From a checkpoint of a small mixture-of-experts model trained on Wikipedia: 8 layers.
Below are experts of layer 2 (counted from 0) of a mixture-of-experts language model. Rows are named router (the router's row for the expert), gate (a neuron's input weights, with its number), up (a neuron's input weights, with its number) and show model dimensions 0-223. Each number is 128 + 32 x the weight over its row's rms, rounded and kept within 0 to 255. Numbers have three digits each.
After each expert's rows: a language model's description of what the expert responds to. This comes from a sample of Wikipedia text that the model never trained on.

# expert 6
router:125104159031131129133098141108148156138086104166105131112181091059085202082195081137090126156134135131146097106133121069183111086094128100092118160097131122079152149168072095178116115093103105154195194131145176128091194113122109140154147080047149138108029110092117147086131122106101118179143149126140151147158120094130148123122101172152088163180129142091066093137129145171162151128164147138172136129150148131186145182120135104162161149176121131107163131140094159148110180081146160157106141133142128122168108126193133108129080131155172135122066099088067141114164047131136115105120116116112181131080123121133108134113100100148135161143096127104136066109194135121147125085139
gate0:102138110126135149049083042127118183141131162045192155128128146112107132108103111142148129146109134138136151129158125137169130100111116129106027203135146117024133138122076107178176122136110125116085151162139150113118142137074150115117132074121210184064141142116157104092141129118167117159127122160109070132132119108154121128147119084128104116180176135110117130131130179131182095134141135147112132090103112142129101164121148055124132129142083136127127161130132133147088169075070202081115099119164100133191109140073124111126143132205130146128127151092053119163170082195070133137142132117136066140117107069173110192126166167122135140092122127111146161093154071157154112131128
up0:138080120127125152054057099111073156184085202081111141101129140134103098033140114115121159073144184156198122073127123124140150116164115138113103153114179145096092122069086099209205108139092127111134130125137146102131147141053140125128124130128222127120133161149192145128130144090115112197143097170157104142114146078182125134128159066142096112146149116147102092078123125104141151159150113206108135103081118088174087124146128097104127110150103128110126174125113162125106200113102132118164088125115117139177107128157134123147184121141129180163118142127131097177159121215096130125135150186130119142124109123175123177127106108155134118126118132137161130091128044128087051127126
It responds to: Middle pieces of longer words, often Latinate stems before suffixes, such as Tex-as, Mot-or, Ex-per-imental, trans-form-ing, rect-al.

# expert 59
router:141149151045136091126110159128158124139116125175138133097161061100125188098202104159104091161165163087132109113161183126163118083069159120147132165081124116113148106101068141175123127115098167153155108071185149091111124144070125099122137120096120155108085104129161138079096101172060104115095164070106176124157110108173133123131136122156082158110140112131104139157121155158104067120134144132174115155214139111178217154118095145159116121178108097101172186138128152142065207110137170142103171141127130065122077164121149122176089118167118163105112144121118139115157148064157125110145099117128133175101158111148147096212098073087154113099087139155128110117173174130169148124148
gate0:133134136137144149127159088145128131082128140185125159131161139110128060113132127148079106136147148124062125200126117128148154128130127134150109164120114149105153045128101138180109098115098116139115149134151128124096107113128115164126112155125222143151067146119161123122185144105148114126134164127126168120052135088172129111219135086126073150072150010163070133096156128083141117114102126151131114135198047127128171156094083093109101136180096147026081170155122105166114124094138109124107138100129090094123055135183129130144131159127145130117125123145129132087143127063179128126147156157091116133087093143122125187159014158128117130109078094145103128146138185128155093104128
up0:138166133129129143159131150180164124103128098161117151101209119080132081114128125140079096154122139121105123142128083125130150116162138115177110159128121125123170023119113156171045083100080121158128156152163147104123145133129121155108128165128193122134102129170133116077171146108149074102131152124122128128103138100145128128126153102173123159126129029145068180118164067086136087094147168158129110142169086101097137170091104117125102116131143128005120167118129116128098118091172105096096134093122093064108059140123170115138129137090106175091130114134142106119136124086128137086128130144085116110071055137056141160142000177127139149153097108139099133122133201120125152117155
It responds to: Word pieces right after a capital initial in names and abbreviations, such as O-t-to, U-EFA, O-hio, T-ennessee.

# expert 3
router:181108157107133094137114201104166154106121069149146130085148168087123155128118118166103109110093123090147057114185107133150176106137107096100141135048099143075124142131113037163071135106132187069132102120132146079113146104127162132163198151141131140115128162088141180125090083175119109147093126144159121102152126111163101093155121080141092160149139180093121115117169139189142135138164177153159114078146134131124165219135121167128110100145143117136106100133092090143111163083131194073116141145098162082152101122198096114128132121157134154032090138109073132111186115115138097103152076103093169159105132113144145093131142132152103102116124090129196068197171167089158120097140
gate0:133124121130126041100110155144120147102108064126097127147117102132074110123161233144147091214132134132127110116163121125151103137144156067139136127079087131119134157077167128189135131104115223231136076129128133108127072110138198166138089158138153156137075155115138137126113079166117106098084129156169101129057187097155125137168103088080100142110130122103157163127164118181132098112126148193144174121151125123117162118173167123132032157130096099170127130128128156162105109116154130069114113132134147080166106085163119112116127124116079081050170126127082129140133121166144159121129127177151160141130079083086118132138103155171134115132120103077061113160145129104178160095139
up0:168099113114132129094123149122071140132121117154089094144140115140103096147160231125168083220089108129090109126147093131181119129121148127123134101066107112128137156121126149140181091079099196133166101130167127112125045128148151169140109125114126130130078156136123162104125040170102121110115139140173103130043148095126130143124128072099085153111125126109158151116156120139121109106124124137151170118180128131148161133126216107164132197162073109177114128157085142140130125058142114082126097126128159107133144120185114099122130099118095081066124112143057129137132116129176153084115125153203200183137098086091094139160048132146139062105147127121042120173157124083154129138144
It responds to: Colons ending field names in Wikipedia infobox lists, as in Area served:, Medals:, Workplaces:, Countries:, plus some list dashes.

# expert 56
router:166135178131152119115094134106139129130127109159125115138176130115180165130179127180170051160124147037156139132143133130161151122105128085114126150060091127117153161147124090189144116108039153136116143110142162114111161097092141168168152110106148154103091146104166118129083124136121153158166124099111160078123076112119119097163110127185085163146118093101070120216124113137123097108099182194159147108156147143142145154077119166180087097169172113155093146127142135179092129114170141095117136134079138096085084121222198125142108138190115139077105066068101089123168132107138141080151091154074155152128122086097162088172097129164124135083106121123121111140143123041125119165174
gate0:120124114126145137107091094128038174109126156131119206128106114130097140137132097137144129052182127084136126222130176130151141124133099071115094167138136169092127138142174109128107070090125139128133128093070189065143147112140089124108121159155126128133081124067148090132094136129125133160145109105197095117128147109120123162255125125118133134152148145131089125111130126124173132177156141190131160126159220086133111129136088092128170132104156139095086169114120227148112146146092161143122133127138127155086100145084091130177114119174057082089133099114132130135129128155108141185136131117130121082091133130149127066192195087128132109118098176092151155111096116099142121128130
up0:129123107130128135135061130175068160126125164125128185117142121112127131153128136170161088066133161062131110177135156140214122121134066108120086229126144118115129127142133081083122054097125125124125140128107166047125157103145094143130155145149093136142124091126128121118110129104123131184204129142152097124128150140090105125194130131120129125130121137130091117132126128128148153128162179182124141115165204096183136115136091079120153130119168047136111170097163208132131121150099127170127145130120152204096133142119089091161116126161070131119137099100127139148170134210130120172142135135123156089054126146136134112152183075142177119085117255125183120071109127125132131089132
It responds to: Degree signs, coordinate numbers, percentages, punctuation and line breaks in geography infoboxes and statistical tables, such as °N, Summer (DST), Total, sq mi.

# expert 12
router:167173169089132079125104122080150157098122079142121128149159107067109144090159110157098080171133192113175095108160186108149125129108176040117120144086179122123190086157105110117151127077083182107123106116142161114154133113115129111160191110097136158114074171084173160151123110090071127128092130121098143109141111096168063124143089111130099165141166127124099123132128153145127121108150149155138130061166114182158151146097133151144173107152122136127128155111175146168102165094138185100101150166138078118159071140176116085157091170169143182104101057077083123087118151042125102088160056111102162174118124118146130077174108139142154080068069123093119097120170102138154109154132
gate0:129128105153115098129190255022113109141141128098093131133142114133118132114138142159122129143140103083134100120131113094208114116097118142070120093128145147108193219136113132138129152149205107121172137138122144167120126177152178154127123128102150203206099149138128128119147153117142132131150085127142130167138104128131129154140117122209202127137186128050112125102158114076097086209134105158096124129146130125138127135160149126116153109126162123142125147152157130131150115026128141079170121162129140092129227123163092144126113060119100155134101131126160140134121148086129115057185082157118109143096205125110129135127098095082113123139131118103153125127135115084130127136126
up0:143129034109061107140143255101127065147098154114096171177135117104131130127119176149109133130125142094122121125117074105209126126138118129094192088137143147147132128113130113145130155132167163203182135155136154161120154123129185104102125089100132164139071125150119092106130148128147088127072073110165067150118134129194113117122119114194148123103134126000106125105142188130129077135112025123198133106133139086149126118130144136115143132132138130128165164140126124124188095094143129067143127190121127132129129098117083196114149108124105114119090134164153136133156159062127076157131058172133084131090153139115153137136144153117113138121064132110120128140156127125089107138091
It responds to: Pipe and semicolon separators between numbers in statistics tables and score lists, such as "| " after 425 or "; " between 2–1 scores.

# expert 5
router:133168176100134089140124154070147158087113132129145145099127141042105149083185128200132099108144168106163120136126140136139145077121148071096174125107178107121153126184098118160098151106107119143129147135150167131134149094086129096174209102117117168117093141121110157110075082103099103150079157125167198098136122123163113091132127148156060169140134098089105133124145178201171109158147137162143114079156152145141154133118136137124123116135090152118190174117171143204115151107204165126103150178133146056110077133158197068173095155154114168121057091092080109105139152066117116078123099114087151158111106100106133079127125116153141147140088088112099084067168154084156101148143
gate0:117168157161090174110121130120135150114141162158167123079108119109122089136134048125115100132145126073140137050112122120168152135110122108135128131133107101135177108129150134132084165104153068145090118136141093115142189122118144126090148119082107132130086139126058135119167141126138117139158161161143141078076085138148146046122151128142135149097073133134170162126157140152125148130148128109107115130096128142151127170051093098204143133097217167131116178179103166129131116111078131185031184122143132107075144152155192089171131066105125131127134121124060118140127178146129198128166146090068148052154189111062204101125121136127078180128083119130093143141180163087100122123099
up0:153087131073170100178140122140127130180119122107108126142144131102171126110222127086131113125113125140112094135138199133128105124133100162090130131163127181127088178130092134129103090128127129132214151098090157123102120121128075118125070127156121129158138099141215117123043130115134132136135130114099125171128126122113069188165130168164111151111156129095126104138063146113117174182145151157161127148188153126119140101183100123078204117106119116132221158104153091133154178076226094125123107133098117138177111151124029181103141128129091125069108153121131142125144074043128095097130101128184102129078129117132124133114141111075138076132165151130160165129072125149171092131174
It responds to: Year endings and numbers in tables and infobox dates, such as 2'014', 2'022', "(age", "–present", and " | " separators.

# expert 30
router:124160194079159071114107113083162184142109118132129111144114090111183188092151139219136100130125188099151145156145147148142189096128136043115149157074147102163182125169109126137075087135134138129180094075154150107122142145132080147126163090065122133103068156125137149073115078128123153135140179134163149131140089148127139115132055148121105130119148126121114104121141147172153103144124156164141124139145126165171125193136090115130129127191122125132135133128132133184102163107119101084081153123124167123144133134140122097177091158198151162062100120065094147119154076155135112085141110095083168144098110146132154129146093122138184166120098120107175034113199118050182111192168
gate0:161151206124160128127150115152130150132152093118196180152106127064164207116165133152101137173102104084134107130140135162087106092183161113114142133105099107125129116180112119164074140143123104127117123107098125136133105129162147069159170127057158107129216136188115196118131124090151114093073112186076121121127126110123148128127167150126116113145134118122180193122116159171176115137098146146129139044118166155125114107138136084144178094127130130109117094192104097134215139172203155069130154158137128144136134146144126123135120138133130149101210179076103099058145130127130102139099137078166158127115122119090134079138124255122108120170101092107107104149124122068146104165121
up0:115170161125131110118162088126136161129149091042128205157148155109131228115131096126161121097127124029200158132160127157087129130181127113087145100087129153083132148143140111107083126125099080125155082161099101128062122096137130108159160102040157103134141102174126169154142138125138118087130125156050128101127120108114135117125159157125146104137148127120240134135112153190157113160119128183147129021115138155128115125131139097057153083121130136159135112127114092147162122165128132118069125126168122186118188103147182073138133130177167153124161115130132087092114092143129112132141175127077161138119129111114126132121083204140129128136082094094125129141103118126136108233106
It responds to: Adjectives and openers at the start of phrases, headings or list items, such as other, former, local, new, The, Notable.

# expert 13
router:127109170051139086125117174137139123137110109099167105132126123082177118088132157169162103108094138146148137139177114113158148135132094044103198165112113109114134171122104062145138136107139129115160079126138170117159156112096159092098161131088097138056058138140117128106108116114089119155100162139161125139157124138115112116146104126093113123137124185101082078160185151188126096138162174157182143137120142137146168118146106130133085115149123136148136157137158082162134183140144128062064212196172116110156139192142138092208074161195178171115117124082108146142161057132153184122106106120128162144141087050107120119153112150161153161132076095117153063147158097101118137129206
gate0:154133135145148145155092117069134128129128133123097195127135147134111088126201140129165083116132178104122103060174155109144143133109131149130115107108108129127133129117220141106114146195102141122121106073147128084161131118171120146136107128118096101130101138133145158135119089116126125131133097091131132131120194133152128224190128134101071126132129123148127118127131175181126049106125177078225070107155046107145033112089154084062093112148097143149111069131050131123107133147110154206124127128094093137079133152130130078143115117129138118161204112128170126131087125119127128158163079070133128204156191099156138046098120128170156160171146138092130154125117137111129138097095
up0:131126199057158144159124103121165133070101076153124135138100117132071121084147183112107107141132164171121128120141083065164147118131129110127087194163121088129136141124161117128116128107110120202079116088116182112143099109129112171178128255163082167157149197104128118124094097111113180085071171125160144143118112134067127173131109141131185150086135076141131075223163151187137121137171132114179114128128131117130096112136140093136125122112097136129105130152126155133049183145074153131140160056144151101101092129145168134142074157137187104163148161129124128154128081145085151104110149161129143132144119130147171140128148099226149174125083128077142125070118128129116155126142
It responds to: Quantity and scope words opening a noun phrase in prose, such as some, many, several, only, three, one, other.

# expert 34
router:168138166135139100061112116091099141158168144088121142168168164091146144079136162192149099136100121056140144149171134137180159140127125080078111181072090144128123136123125123112138134132090144136165161088150142107088149122092140159160175126101126150091059126084158123084090148115123175169198141094166139123121093115127100110167111109153045183164139144089091138194150155164179139137161130171140140109159181151157133157125095131147119094136143130167090170147134114154102124088173121073072160126089141139116091094148176076140129157214111149039098054093099064149159149134156132087160103187081143136126111129090127069150061128155151140080094145105114093124142097116123104145141
gate0:125086114121113168128132111125076160126130136121168135128162109144113103132109110130146130127128160124149216182135139141158070135130166118138116165124090205213117158116113127130129199132081142129126136135090127133126130150129105156184130115101088131108081101093137143152066105128130117145148124128147129107141091092202129134126086116114106167143200057152122126131128110140219079127176174128155107125148143191180194102129123124190113035129198123083128102129159126132141124120149128136123096234113130128063126133116202136120137105181145117106084121111161102195153150158137146128217128133153128105105052162143143058155060098104161139130101144183134127105112108133150174086127
up0:133077111133135187127134124127133154133130057121131122165134103155133099115103129126130108185149116128149194157184128128177092118089157119089096142127053244129132173088128144131151202129125132129128143128129103181182108179150092146170183109126045131100076110025112116158142136236143084159154149105120154128137124106197154107136080124144160130136132113145116112125123090110194099132107174129127097163134129211148182128143121135141125073131142123128127048120135120114127120115169126129125115150115106120124161170115182146109157132166091114097044136129140125216137156134129171143211119135117132136083124127128160130172036099126108174137128136131171123096123113128157133117140
It responds to: Percent signs, decimals and words like population, village, area, census, °N in demographic, coordinate and election figures.